Experts of a small language model.
Experts: 32 experts in each of 13 layers, 4 picks a token, a sigmoid router.
Training: a variant of SOAP for the experts, 352M tokens, 5364 steps.
Below are experts of layer 8 (counted from 0) of a mixture-of-experts language model. Rows are named router (the router's row for the expert), down (a neuron's output weights, with its number) and show model dimensions 256-383. Each number is 128 + 24 x the weight over its row's rms, rounded and kept within 0 to 255.
After each expert's rows: "comes before" lists some tokens at least twice as common just after its tokens as in all text. This comes from a sample of Wikipedia text that the model never trained on. Tokens count by the router's weight.

# expert 16
router [145 142 116 140  94 110 100 124 157 117 147 107 117 117  94 128 118 132 114 140 134 132 104 145 141 154 141  93 116 162 147  98 115 140 148 115 134 140 121 105 139 147 117 101 116 158 108  89 157  88 137 136 151  99 103 115  75  98 146 126 125 133 151 113 117 155 114 181 131 107 162  99 101 132 129 160 155 127 130 147 138 143 121 123 140 116 110 106 103 122 169 110 113 154 186 112 100 136 118 104  78 122 120 167 129 152 128  96 108 124 140 175 153 172 113 107  92 150  98 137 123 141 124 140  85  90  83 142]
down0 [139 141  96 151 125  84 118 139 115 131 112 126 113 154 132 123 137 118 117 143 128 119  79 108 130 114  96 134 123 162 142 106 146 140 133  95 160  93 162 125 121 141 148 103 136 133 121 138 129  85 139 127 110 124 113 125 106 111 123 166 100 147 106  85 116 120 150 170 147 145  91  66 102 158  93 115 117 121 119 101 146 141 115 106 134 125 131 152 124 117 133 115 136 129 109 160 134 122 119 146 133 123 185 112  93 141 142 116 108 195 114  96 141  99 152 102 158 160 127  95 148 140 126 173 126 144  76 152]
down1 [124 122 134  72 150 144 119  90 115 139 164  88 137 131 135 122 100 147 195 125 136 174 134 146 122 108 177 104 114 111 111 116 126 125  85 102 150 110 120  97  96 120 135 170 117 138 113 150 132  74 136 107 130 135 131  96  84 126 106 115 135 148 106 123  61 133 129  87 133  90 151 129 133 114 136 105 145  84 131  99  90 121 125  83 109 131 130  88 156 125 138 144 125 137 115 118 112 145 148 137 128 106 134 138 135 138  88 137 136 118  99 146 137  78 111 143 126 157 121  99 138  99 116 124 114 150 193  93]
down2 [136 121 148  83 113 113 165 126 154 104 134  79 122 141 120 125 140  91 113  72 148 149  88 112  91 133 148 116 114  96 149 130 151 125 142 122 129 150 112  95 161 167 176 104  72 117 157 139 127 131 150 160 114 101 149 150  84 163 146 116 162 109  98 102 100 125 118 162 118  99 119 140 167 132 138  87 158 131 111 122 137  98 120 133 101 110 108 163 117  86  69 157 115 106 127 123 141 146 119 111 142 131 115 125 161 138 156  95  93 119 125 167 153 126 126 171 101 120 106 112 134 113 110  94 137 134 130 129]
comes before: " |", " and", " in", ";", ".", ","

# expert 10
router [161  99 129 134 134 117 124 131 140 127 144 169 115 109 115  97 140 109 106 174 126 140 111 129 126 114  92 122 105 127 146  97 132 125 120 154 146 136 128 108 150 135  80 119 132 137 112 146 150 111 138 122 130 145 136 117 132 102 135 124 138 127 112 120 121 174 155 100 123 137 101 106 125 147 135 121 132 126 152 131 117 169 124 163  86  79 163 141 159 123 182 102 132 104 149 138 137  99 118 161 120 133 160 192 150 107 112 162 145  94 132 133 145 118 101 140  78 111 124 133 109 130 114 144 145 117 111 199]
down0 [118  60 134 131 128 115 160 132 101  77 139 173 131 126 145 160 112 137 112  95 173 146  72 121  76 117 148 107 157 103  86 130 118 117 106 153 175 160 100 154 153 136  91  86 159 111 146 121  85 110 154 157 136 121 109 109 166 128 138 159 152 156 104 130 167 121  86 102 122  98 121 112 184 122 124 132 167 138 121  87 110 146 119 111 110 117 165 134 129 110 107  97 118 157 163 140 126 121 141 125 148 158 146 160 133 134 131 150 135 154 143  92 115 156 170 130 156 115  92  98 118 124 126  96 109 137 132 141]
down1 [142 130 108 154 150 166 157  98 129 110 124 106 144 104 143  99 139  89  94 167  85 125 147  97  97 159 134  78 125 177 185 118 125 107 148  99 145 102 165 138 109 155  99 109 155 127 144 127 150 137 135 128 120 133 132 109  92 170 148 116 131 112 134  94 131 152  86 152 106 132 115 123 142 153 112 127 126 116 122 135 153 127 132 106 144 127  88 131 118 135 107 132 127 122  93 110 138 161 164  97  98 114 166 105 101 165 139 123 142 125 130  92 167 127 138  86 150 108 122 188 140  97 162 180 127 147 105  74]
down2 [159 110 125  87 137 146  93  99 118 149 131 156 119 159 114 163 108 119 143 106 120 160 146 132 151 150 135 141 122 111 148  96 166 108  92 166 150 162 163 152 167 151 195 150 106 125 129  88 120 127 166 178 135 101 135 133 132 155  93 134 149 128 144 155  92 118 105 129 181 124 144 152 121 116  99 160  77 126 136 109 162  79  97 108 109 124 145  92 177  92 122 177 144 157 148 101 168 137 118 124 109 147 124 134 104 167 114 112  92 110 141 129 157 122 117 120 130 127 158 128 103 122 104  58 115 145 165 100]
comes before: "|", "-", "\n", " |", "The", "="

# expert 28
router [149 146  80 118  80 131 105 129 124  91 153 161 111 189  81 124 134 116 155 131 121 120 115  97 160 147 125 146 117 154 131 111 114 196 178 110  96 146 143 118 123 124 103  91 147 133 116  93 146 111  97 116 144 117 110 118  83 127 167  93 104 136 143 157 160 125 118 141 128 134 136 118 134 122  98 172 109 131 171 170 150 149 142 119 143 149 112 103 100 104 152 123 125 120 160 136  87 134  87 126 133 108 117 134 147 139 140 155  81 156 137 189  99 174 105 122 122 120 120 149 140 140  94 147  62 117 116 126]
down0 [113 100 158 163 124  92 127 109 165 119 121 123 139 155 174  85 114 154 163 129 156 170 111 106 172 149 149 135 139 148 150 114 120 168 153  94 134 164  99 113 138  98 106 115  82 108 160 100 144 151 118 138 134 123 119 161 141 171  97 157 140 134 163 101 119 103 121  87 123  72  97 152 137 137 125 145 108 151 139  91 103  97 142 118 102 160 157  81 147 144 162 157  68 157 140 137 129  67 133 153  97 171 114  89 107 149 156 134  78 155 120 122 100 127 138 150 137 164 150 130 145 120 150 160 104 144 110 123]
down1 [103 161 134 148 136 152 131 141 142 114 156  88 129 124  73  98  95  88  92 118 123 112 117 101 107 108 133 120 150 116 183 133 163 149 118 103 178 149 141 128 131 117 128 118 118 130 163 137  75  80 121 114 162 131 123 112 114  69  87 137 147 104  97 138  98 102 145 129 100 184 135 106 124 138 117 133 167 151 133 118 115 120 157  98 136 146 112 135 126 128 135  98 145 165 187 121 113  77 114  85 178  98 112 116 136 141 134 150 137 137 123  96 126 106 146 129 133 163 110 123 136 157 102 131 104 136 127 123]
down2 [133 137 112 148 135 139 140 103 126 147 189 138 106 134 110 130  92 143  96 126 154 141 139 119 114 138 131 109 114 176 154 142 151 174 127 155 142 151 114 132  90 152 141 119 114 126 115 132 109 133 118 150 151 191 190 125 119 115 136 158  88 143 119  90  96  80 135 104 153 121 108 140 105  99  91 148 160 140 122 131 146 146 134 149 182 164 104  94 109 103 143 106 111 164  70 153 149 119 153 153 109 106 175 131 144 119 138  85 129 165 136 146 138 161 111 124 136  95 163 167 131 119 102  55  97  89 127 154]
comes before: ",", ".", " of", " and", "\"", " in"

# expert 21
router [149 125 104  89 112 150 152 121  96 123 150 102 110 138 116 124 117 111 112 107 107 134 153 129 148 142 132 112 107 133 140 111 132 166 179 106 140 117 132 158 145 119 133 107 135 171 115 126 152 116  96 129 158  96 114 128  81 139 157 137 126 116 106 167 121  88 103 103 144 129 122 114 145 142 118 158 163 112 144 148 118 162 188 131 139 111 159 107 132 125 163  92 133 124 130 128 127 116 160 123 124 180 117 126 194 139 126 116  95 106 121 129 132 171 146 179  91 141 129 130 143 134 114 142 161 105 122 158]
down1 [125 128 115  97  82 166 124 134 138 154 122 100 187 139 151 119 126 158  98 118  92 118 140 124 128 149 147 132 157 105 101  96 136 136 123 150  93 117 159 133 124 116 155 135 134 118 158 134  89 150 108 152 131 107 120 109 112 151  93 148 133 115 159 133 148 131 128 150 113 101 112 121 132 119 185 114 142  84 105  95 119 128 113 188  91 142 165 145 116 114 142 156 144 151 102  62 113 113 126 144 166 169 124 127 102 127 118  88 122 154  96  85 158 167 143 121 131 136 137 122 107 133 139  20 167 147 146 153]
down2 [108 144 112 114 147 130 113 120 184 118 116 116 102 145 133 110 128 143 154 155  95 117 137 115 166 157 139 132 111 128 126 146 113  93 104 128 122 147 148 117 170 170 123 100 149 123 149 119 168  97 122 180 136 114 127 183 102 119 146 151 156 105 124 127 104  92 170  98 104 123  81 131 131 114 174  98 171 162 128 143 122 142 122 165 152 125 106 146 129 133 125 133 126 121 172 169 133 120 149 106 131 164 126 101 145 143 129 118 133 111 122 119 138 103 145 170 127 109 112 100 103 101 155 168 154 133 113 154]
down3 [124  91 124 104 137 134 114 146 104 149  76 140 163  93 115 119 115 103 135 139 156 107 118 169 157 160 106 135 143 149 136 134 170 115 129 107 124 143 106 104 131  81 129 112  93 181 157 176 163  99 140 157 125 126  94 104 111 174 125 134 156 125  77 112 122 114 118 123 113 139 124  98 137 177 145 152 135 117 132 132 101 138 128  92 145 128  89  91 108 133  92 168 154 138 131 147 134 135 151  85 167 149  92 142 143 125 159 107  77 119 117 117  82 125 136 125 111 148 114 121 146  86 124 130 137 121 150 141]
comes before: "\n", " The", "-", " In", " He", "The"

# expert 15
router [147 136 122 160 127 110 144 115 109  98 145 123 130 126 118 108 137 138 149 142 140 142 129 115 119 117 121 100 100  89 150 104 111 123 123 118 136 114 132 141 105 110 105 155  95 135 135  91 134  51 132 129 157 105  97 103  92  84 157 125  96 125 157  97 139 120 152 130 133 126  99  87 148 129 132 142 107 110 135 142 133 190 130 136 114 110 104  93 107 107 124  88 141 159 167 148  78 114 127 134 135 100 151 147 144  95 123 144 115 105 149 159 121 145 125 157 104 174 139 143 123 122 162 155 132 123 119 158]
down0 [125 131 138 140 111 116 112 173  77 168 166 127 178 107 144 133 108 148 129 144 144 138 116  97 155 136 105 142 133 156 164 122 143 100  92 102 116 118  97 123 161 153 172 153 115  95 132 148 106 107 128 171 136  87 159 129 126 147  83 138 141 132 128 110  77 119 142 143 126 101 104 154  96 106 146 161 121 149 117 147  99 130 138 100 117 166 139 113 167  73 114  93 139 109 154 118 128  94 161 148 117 147 119 110 124 129 109 163 171 148 107 101 136 162 108 114 105 135 122 121 126 130 157  66 114 163 117 115]
down1 [ 97 154  56 130 124 168 126 145  95 117 109 136 115 143  91 117 127  90 165 104 132 158 140 146 142 140 118  95 133 121  93 123 128 141 136 131 139 122  98 116  96 144 173  89 110 133 130 134 155 138 125 115 132 132 158 110 113 131 104 156  90 110 141 127 102 180 107 136 147 145 134 162 138 146 177 104 121  81  91 120 123 147 132  25 147 171 127 180 155 122 104 165 115 149 152 139 122 122 114 112 124 129 151 103 103 103 144  88 155 154 163 126 106 142 123 134 158 132 116 116 148  69 158 101 103 121 131 126]
down2 [122  88 109 149 115 127 106 119 153  91  64 148 124  85 156  65 120 138 152 164 129 149 196 136 160 139 128 144 153 152 118 148  93 135  80 148 101 146 128 159  93 111 127 123 123 132 127 109 110 167 131  92 111 137 110 149 165 170 114 139 107 119  95 128 136 124 100 131 145 113 130 118 141  88 102  81 181 137 123 162 157 114 146 104 101 124  92 117  86 112 129 103 124 100 166 113 141 119 105 106 161 133  97 101 128 168 135 174 130 161 149 123 155 100 142 112 118 136 103 116 173 138 111 128 123 144  80  86]
comes before: "\n", "|", "-", "==", " of", " =="

# expert 11
router [169 101 142 102 115 145 128 135 122  95 147 129 125 121 107  67 121 109 104 128 120 181 115 155 112 142 107 120 115 138 169  82 129 163 160 145 114 139 132 146 130 135 110 109 137 141  98 124 129 151 116  98 129 141 121 112 134 113 176 137 132 103 122 142 178 140 142 101 102 112 157 173 134 171 146 104 143 165 129 153 139 133 151 113 103 111 149 166 145 140 162 133  99 121 167 148 117  97 104  93 141 130 170 162 135 140 164 150 136  97  91 142 120 147 129 130 129 117 145 136  78 168 100 128 157 125 147 164]
down0 [161 153 122 123 113 133 142 112 143 173 108 140 162 127 130 135 169 153 132 162 110 108  53  99 139 134 143 122 127 119 144 164 136 144 136 153 139 142 133 125 134 146 119 154 203 153 152 122 156 149 121 151 135 123 108 129 115 124 129 150 133 145 114 132 122  94 118 164 113 107  98 123 141 117 114 147 107 143 164 127 131  75 162  77 139 142 129 112 128 141  85 159 136 117 147 141 106  91 143 162  77 155 121  98 138 110  99 136 143 156 146 156  84 134 153 116 148 159 123 143  89  69 136  87 146 137 136 123]
down1 [106  96 100 145 128 129  97 134 155 143 164 120  85  96 123  89 130  91 133 154 138 141 106 129 188  92 112 112 171 107  75 139 102 118 132  78 104 138 149 161 117 131 138 134 152 156 113 133 125 137 130 113 141 125 112 148 114 176 106 116 128  90  98 141 102 122 158 118 154 143 114 124 151 121 103 109 146 153 175 158 136 129 163 121 155 134 128 138 138 108 122 102  98 136 137 125 118  94 104 160 144 110 151 128 121 228 131 169 138 136 104 135  95 108 126 110 167  73  98 150 128 147 149 168 170 117 125 132]
down2 [ 96 183  95 123  89 124 131 155  97 134 138 125 101 141 125 154 119 103 112 163 117 124 130 112 123 100 108 108 144 147 146 146 110 112 109 118 142 135  88 108 148  95  99 102 155 101 130 113 171 138 130 124 102 179  63 127  86 130 191 127 136 160 119 128 138 121 151 116 129 140 106 126 145 157 173 136 127 203  69 136 151 112 112 107 137 129 126 142 121 117 138 118 112 144 154 140 134 160  77 115 135 128 124 116 137 150  93 140 132 147 166 112 141 118  93 129 145 108 108  63 128 126 154  98 119 152 116  92]
comes before: " |", "2", "6", "1", "4", "3"

# expert 31
router [137 139 133 122 126 105 151 118 154 118  98 136 100 107 110 135 139 149  93 132 136 154 105 141 127 134 108 130 114  98 126 113 101 119 155 153 130 109 169 145 110 101  97 132 111 162 120 147 121 106 103 131 149 114 116 112 115 119 135 129  57 121 163 139  82 107 109 147 140 148  99 141 125 122 100 137 172  99 134 142 134 158 157 148 105 139 174 150 158 142 152 102  94 144 119 140 146 127 132  96 104 144 136 161 140 132 156 178  98 159 134 150 125 183  84 145 133 112  93 142 106 133 145 163 122 121 137 161]
down1 [139 122 127 109  92 140 140 149 169 133 129 143 174 130 140 178 131 123 152 135 125 139 105  84 162 128 103 101 127 158  98 122 131 125  94  75 144 166 111 143 172 120 107 115  64 121 151 116  59 113 157  85 126 100 138  96 128 139 126 159 137 164 136 112 143 147 169 118 130 125 165 177 137 118 113 139 122 136 156 137 163 146 108 116 117 145 104 109 137 134  87 141 119 131 136 107 100 157 158 136 137 122 135 115 114 144  95 113 123 124 114 133 121  98 176 106 151 149 108 182 111  99 113  83 115 116 123 106]
down2 [142  97 124 115  99 128 139 129 146 122 130 120 129 138 122 120 101  91 151 126 149 112  92 119 168 105 113 140 119 166 123 127 140 121  85 100 115 114 131 150 115  41 132 118 146 137 147 114 158 121 104 128 116 139 169 124 150  99 126 150 155 171 150  93 108  95 141 115 131 133 115 124 139 148 171 136 127 154 102 109 110 119 119 116 135 143 117 146 144 105 175 141  97 145 102 178  85 134 142 130 110 124 115 142 163 137 113 114 116 115 125 148 129 155 143 128 163 157 100 149 121  68 123  60 146  99 121 155]
down3 [124 125 120 108 136 102 109  95 177  89 133 152  98 135 101 151 170 120 155 165 159 135 144 126 144  99 140 163 105 114  67 101 142 109 162 134 110  93 104 113 152 125 140 121 142 162 111 143 180 151  98 141 147 110 129 103 111 139 153 189 154 110 137  94 161 159 131 124 146 193 153 119 119  92 120 102 119 126 135 124 118 127 123 110 118 175 136 122 106 153 118 145 160 153 147  79 107 134 110 120 141  73  85 115  86 125 119 110 146  93 121 125 144 117 116 123 130 136 115 146 118  93 124  99 123 189 100 111]
comes before: "\n", " ", " 0", " 1", " 2", " 3"

# expert 17
router [141 135 143 147 111 134 139 127 120  91 141 129 112 123 117 123 130 117 111 146 106 115 129 158 174 178  79 111 111 117 117 132  95 123 136 124 114  69 164 129 100 145 103 142 151 168 111 123 114 123 155 113 155 135 117  96 123 130 142  91 100 179 112 139 143 125  98 105 165 131 152 103 140 155  99 157 109 138 134 115 136 158 163 130 103 122 153 113 116 118  92 153 100 118 118 141 145 107 118 115 115 171 139 162 126 109  85  79 133 132 109 150  27 146  96 167  86 135 161 150 151 147 141 155 132 119 161 148]
down1 [140 102 142 196 116 156 148  86 112 129 139 164  82 122 109 124 128  99 169 157 130 149 157 185 131 194 159 117 177 126 100 105 122 100 129  83 124 131  92 146 146 148 160 121 141  72 154 148 148 125 142 181 140 107 158 146 155 118 134 132 129 124 121 154 160 132 135 122  98 146 159 150 172  95 173 102 140 119 123  96 146 171 107 115 148 129 155 163  91 153 118 120 103 128 157 120 126 149 128 125 134 112 119 156 134 167 109 147 102 117 141  96  92 153 104 188 115 143 112  94 140 146 107 108 126 127 125 127]
down2 [114  87 128 122 144 145 141 169 131 143 143 134 105 107 131 146 150 145 153 122 106 151 139 119 120 133  68 102 126 113 135  92  93 139 120  99 142 148  89 130 138 141 135 117 164 143 135  85 118 152 161 132 119 149  82 109 118 125  82 177 163 129 119 119 133 104 103 146 133 129 157 148 114 133 126  79 138 147 145  90  48 138 133 166  72 102  69 136 122 129 125 112  98 117 151 167 130 110 129 131 136  87 117  96 126 148 123 121 141 124 124 134 145  92 129 156 109 150 107 152 145 122 160 191 111 160 106  92]
down3 [116 124 123 117 160 141 154 106 131 107 120 102 127 109  84 110 130 137 119 123  97 101 106  93 108 159 139 128 164 128 141 163 145 153 111 147 133 168 137 131 126 158  91  89 137 139 107 142 129 107 112 156 113  70 116 141 158 147 136 121 110 135  60 134 123 152 122 103 161 110 125 117 102 138 121 136 146 141 162 115 140 178 145  86 112 141 143 115 101  81 113  86 118 161 181  94 128 163 120 110 135 125 107  48  88 115 157 130 113 115 163 162 112 162 138 146 143 159 142 109  96 108 128   0 100 135 121 109]
comes before: " the", " a", " to", " his", " by", " in"

# expert 26
router [149  97 122 153 135 116 156  99 141 107 107 118 104 100 128 118 144 156 116 168  92 124 118 166 167 159  92 130 118 116 125 126 109 100 108 156  91  56 150 126  98 163  99 154 134 166 147 163 122 121 143 139 157 118  84 117 131 124 136 104  86 164 109 166 129 113  80 106 165 113 155 109 105 150 108 155 111 121 141 146 141 167 158 155  92 132 136 106 136 140  90 154  94 104  88 127 123 120 116 129 131 149 141 178 163 117  79 115  99 132 121 135  78 122  64 144  93 165 143 163 161 163 116 142 144 131 142 150]
down1 [186 159 164  99 148 153 127  81 136 165  64 145 139 139 128 138 164 105 143 113 147 124 149 124 119 117 130 107  95 130  89 149 130 163 113 154 109 143 154 150 138 148 159 155 130 138  87 142 107 118 144 125 169 137 122 136 147 108 135 145  97 128 151 120 131 126 110 151  94  97 113 107 125 155 122 122 133  83 138 123 157 152 134 120 148 118 142 129 147 142  70 124 141 161 117 150 148 115  99  93 163 124  76 158 142  96 123 135 102 121 101 174 135 165 121 109 125 148 143 146 146 125 125 131 102 126 130 123]
down2 [102 120 119 149 128 110 132 183 129 112 113  94 137 139 117 182  75 128 114 124 132 161 148 135 113 106 157 115 135 159 128 115 129 143 104 108 107 112 108 143 133 147 164 121 201 115 159  88 116 107 139 136 131 134 143  95 152 127 125 129 147 133 112 153 131  97 122 138  96  96 152 149 146  94 141 134 134 124  88 148 148 126 176  92 139 133 161 143 104 127 134 139 153 142  92 120 149  85 132 168 131 124 157 159 163 131 138 122 115 141  49 117 163 125 160  93 149 104 104 152 137 117 102  79 104 133 104 125]
down3 [ 92 148  88  87 153 142  87 121 152 118 187 132 152  93 112 103 150 127 122 123 150 130 115 135  97 155 186 142 134 124 175 125 138 130 117 131 125 142 109 115 131 139 120 132 128 115  88 153 145 127 126 102  93  99 121  78 147 115 118 155 155  96 141 158 123 162 135 125  79 152  83 137 122 133 132 129 132 131 167 159 135 127  90 145  95 101 153 168 113 124  90 123 113 179 184 106 138 129 157 123 129 117 121 104 104 163 154 135  79 148  86 131 150  95  88 102 148 153 122 129 126 117 148  62 142  97 156 124]
comes before: " the", " a", " to", " his", " that", " an"

# expert 13
router [145 128  95 122  88 121 174 100 135 127 197 109 111 130 104 108 181 156 105 144 103 105 118 114 100 187 138 145  82 139 103 119 119 154 119 114 125  98 113 165 126 124 131  97 105 137 129 116 139  80 139  89 138 138 134 122 124 117 109 108  89 139 128 122 149 117 123 181 102 150 114  84  95 142  86 139  84 126 153 175 150 143 164 110 142 151 134  93 153 130 102 101  83 133 119 127 126 152 138 117 149  90 143 119 108  78 132 161 162 107  79 132 123 123 135 130 101 149 146 150 160 136 121 134 107  85  65 120]
down0 [140  91 133 120 174 114 129 105 145 133 148 129 177 146 141 120 125 126 132 106 139 125 166 151 100  70 156 126 103 131 148  88 137 134 136 133 134 150 116 160 156  98  97 100 148 133 138 137 166 128 174 123 139 169 155  97 106 168  72 129 167  76 101 132 152  67 122 113 147 150 143 108 133  92 165 118 103 129 123 122 155 120 133 113  88 122 166  94 166 111 124 129 138 102 143 146 166 168 133 151 128 141 134 115 114 108 111 167 197 142 141 141 122 136 167 134 128 157 136 142  98 145 157 174  94 143 132 158]
down1 [115 142 117 165 144 144 140 128 165 103 136 145 133 141 138 153 123 149 147 103 116 140 120 123 138 152 166 127  79 130  99  99 138 131 149 135 128  81 151 159 124 167  99 149 115 144 160 142 128 108  91 168 149 129  99 122 126 135 106 130 131 115 170 116 127 108 139  99 123 111  81 131 108 117 106 152 158 105 117 137 116  90 129 134 121  85  85 171 122 143 116 116 152 138 128 149 128 117 115 119 164 109 160  87 117 125 111 160 164 178 130 130 127 122 127 156 143 127 129 142 121 155 113  83 113 121 144 131]
down2 [165 165 125 153 135 145 130 142 131 146 174 150 153 153 123 181 131 122 130  70 171 127 109 128  91 106 125  97 140 122 147 160 123 131 140  88 204  96 153 149 146 134 121 129 123 104 124 125 122 134 143 104 142 221  96 165 121 139 132 108 130 108 145 112 147 120 138 183  73  89 136  97 120 143 143 104 116  90 138 120  92 135 142 156  75  97 116  93 160 113 104 126 119 104  94  97 115 179 121 110  88 119 138 104 124 115 180 144 125 123 152  60 119 144 145 108 142 163 150 108 142 106 112  69 126 136 147 142]
comes before: " of", " and", " in", ".", " to", " for"

# expert 30
router [117 123  97  86  59 167 140 115 130 118 161  96 111 125 108 126 139 155 108 117 102 128  94 166 137 146 133  72  96 145 127 105 122 156 162 125 127 103 103 121 123 155  96 128 129 181  83  92 146  66 108 103 168 110  90 127 127 115 166 122 162 143 150 180 137 117 144 113 116 127 173 131 106 159 113 143 133  85 141 140 126 161 137 116 131 141 129 150 149 143 115 133 138 146  93  94 109 126 132 106 167 147 122 127 145 141  85  95 115  98 148 153 130 167 120 157 111 136  88 111 106 128  64 140 148 117  94 135]
down1 [143 123 126 135 111 104 116 107 146 111 132 160 137 149 142 145 141  82 120 116 110 119 135 111 180  99 146 125 147 139 128 159 189 120 183 108 143 132 141  97  83 140 102  88  99 124 144 132 100 162 124 150  89  87  98 151 106  95 130  97 108 118 127 135  97 128  84 168 115 112 159  73 121 156 133 100 131 129 126 133 122 150 147 120  70 143 112 125 106 131 136  84 135 121 107 130 144 142 124  92 132 136 104 126  92  93 120 133 120 119 144 137 166 167 112 163 115 125 100 149 149 130 171 107 107 140 105 128]
down2 [129 110 126 148 129  88  90 145 120 140 140 106 174 107 151 119 114 131 131 122 109 146 127 138 156 156 127 110 128  99 138 133 172 104 142 143 128 127 107 121 137 128 147 170 145 145 150 137  97 136 134 144 118 158 132 142 118 131 162 161 141 154  98 143 118 188 106 129 121 137 126 184 122 103 127  58 108 175 172 128 144 139 135 124 151 118 140 159 159 127 113 143 178 120 108 101 145 172 162 143 107 135 134  78 134 158 125 128 145 157 112 121  94 101 149 103 135 109 123 147 176  95 155 127 131 129 149 129]
down3 [149 129 136 106 143 132 136 129 134 127 110 116 122 148 122 123  99 124 161 102 135 149 106 123 126 113 113 112 188 111 112 110 124 163 146  93 132 133 128 165 125 145  93 130 132  70  83 144 107 105 112 125 100  92 109 179 126 117  92 106 146 106 125 136 119 141  94 110 144 149 104 133 109 130  92 116 153 117 136 138  96 120 110  83 119 137  97 136 149 114 148  72 158 135 117 141 146 142 123 146  79 108 137 128  88 129 124 167 152 182 127 151 142  91 130 125 127 132 110 133 117  96 113 127  93  96 140 166]
comes before: "\n", " The", " He", " In", " was", " It"

# expert 12
router [141 133 114  82  79 105 133 110 154 110 118 128 122 136  92  88 107 145  89 122 119 156  99 148 162 167 117 116 120 143 145 139 123 124 173  89 133 129 112 139 133 143 102 120  69 148 125 137 107 122 122 123 140 126 118 118  94 108 160 129 114 117 106 176 118 140 168 194 135  95 142 123 104 148 128 143 136 126 146 145 158 106 150 118 150 106  86 120 147 127 169  90  87 127 140 146  91 126 133  75  85 155 141 139 131 130 105 112 103 139 148 132 155 180 115 154 101 140  88 121  89 132 117 141 121 106 124 128]
down0 [112 115 148 143  82 145 114 115 130 113 133 144  88 145  97 154 114 109 103 125 167 119 143 112 119 132 152 112 134 134 120 145 107  84 137 140 153 106 132 160 163 125 159 165 157  96 144 119 125 134 126 130 138 130 173 158 112  96 158 162 139 122 141 132 126  85 122 170 158 153 129 109 112 117 151 102 136 124 129  84 174 155 142 151  91 140 113 118 122 123 125 128 132 109 151 147 130 141  93 116 115 121 131 163 131 115 172 128 171  90 170 157 104  93  83 138 123 170  83 106 133 109 127 101 117 137 141 107]
down1 [127 138 150  70 130 127 125 102 104 153 128 113 154 156 180 153 138  84 111 151 144 102 115 111 131 151 170 127 168 125 158 141 109  92 112  88  89 118 119 120 148 106 130 127 115 134 117 136 123 118 151 126 123 147  63 125 132 120 122 184 117 151 122 158 132 126 148 123 109 113 107  70 116 112 106 119 151 123 135 161 142  83 169 118 159 110 152 121 130 146 108 142 136 157 128 119 110 152 151 162 104 166 131 147 134 153 142 118 143 149 159 160 176  79 105 145 163 115 134 143 114 114  91 117 131  99 119 124]
down2 [139 117 130 133 104 141 106 122 145  92 130 149 139 134 147 104 127 104 119 159 117 112 112 118 129 123 127 125 125 127 133 106 147 155 115 116 151 170 108  88 135 137 212  84 116 152 148 134 125 121 119 136  93 178 153 141  93  80 154 134 132 129 114  89 116 127 153 157 104 152  89 136  73 152 139 145 157 107  88 130 131 100 143 124  99 138 100 180 127 110 140 120 120 101 164  92 167 124 172 155 158 150 135 129 147 144 170 143  84 142 135 111 154  92 111 145 167 113 167 160 143 112 140  96 110 114 120 139]
comes before: " |", " and", " was", " is", ";", "'s"

# expert 8
router [160  91 136 149 142 103 147  97 116 140 114 118 122 113 128 113 127 142 109 138 134 152 114 169 123 153 128  89 112 107 146 107 123 145 135 145 101 117 128 138 158 105 120 162  89 119 112 145 128 100 103 118 118 124 129  89 124 132 153 104 143 112 143 138 190 108 132 118 136 145 131 149 105 133  98 111 151  86 150 136 132 125 158 146 130 138 135 101 133 141 129 121  88 102 154 112 119 115  74 121 114 116 113  86 161 153 133 122 134 107 127 140 103 126  97 155 107 113 141 204  98 144  86 139 117 105 114 137]
down1 [135  62 115 108 113 151 127 150 120 119 134 100 129 136 118  77 108 116 134  92 145 116 162 136 136 111 133 175  96 152 146 152 123 146 126 131 152 139 114 146 129 114 113 102 153 116 112  84 146 168 122 100 136 117 160  99  92 157 108 174 115  96 140 112 134 169 158 130 130 147 110 141 122 120  77 147 137  87 137 190  91 154 125  83 144 134 128  88 121 110 120 145 171 104 132 145 128 106 124 147 131 158 134 116 142 111 149 114 107 148 137 134 134 143  85  81  86 137  99 134 188 122  89 161 131 137 109 113]
down2 [131 147  94 128  94 142 110 124 151 156 146 127 141 114 117 134 106 116 112 137 126 111 122 138 106 116 107 110 115 134 119 100  79 137  91 110 139 139 115 126 140 160 158 112 181 169 122  80 135 152 151 151 113 161 124 157 101 119  78 121 134 128 142 165 168 106 154  91 114 146 138 128 141 106 146 135  90  98 131 128 120 144 131 127 107 117 146 164 129 154 128 181 105 113 127 138 134 114 157 138 123  88 148 141  98 150 130 109  97 161 136 148 159 137 140 114 160 128  97 150 152 116 105 146 126  81 142  95]
down3 [145 120 122 137 123 147 110 165 122 173 131 156 116 100 103 155 122 108 135  98 129 112 160 171 128 164 127 139 154 160 118 168 105 139 120 132 133 123 155 117 114 130 124 126 129 115 143 144 134 118 183 102  90 133 110  95  98 117  96 153  84 100 124 111 105 131  94 143 104 172 153 152 164 131 112 102 118 120 166 113 128 162 117 119 145 143 126  99 106 129 167 142 105 112 125 111 116  96 170 179 138 163 168 130 196 132 103 123 112 100 129 112 151 137 173  90  91 118 119 149 104 123 106 142 158 119 115 163]
comes before: " |", " The", " May", " August", "2", " July"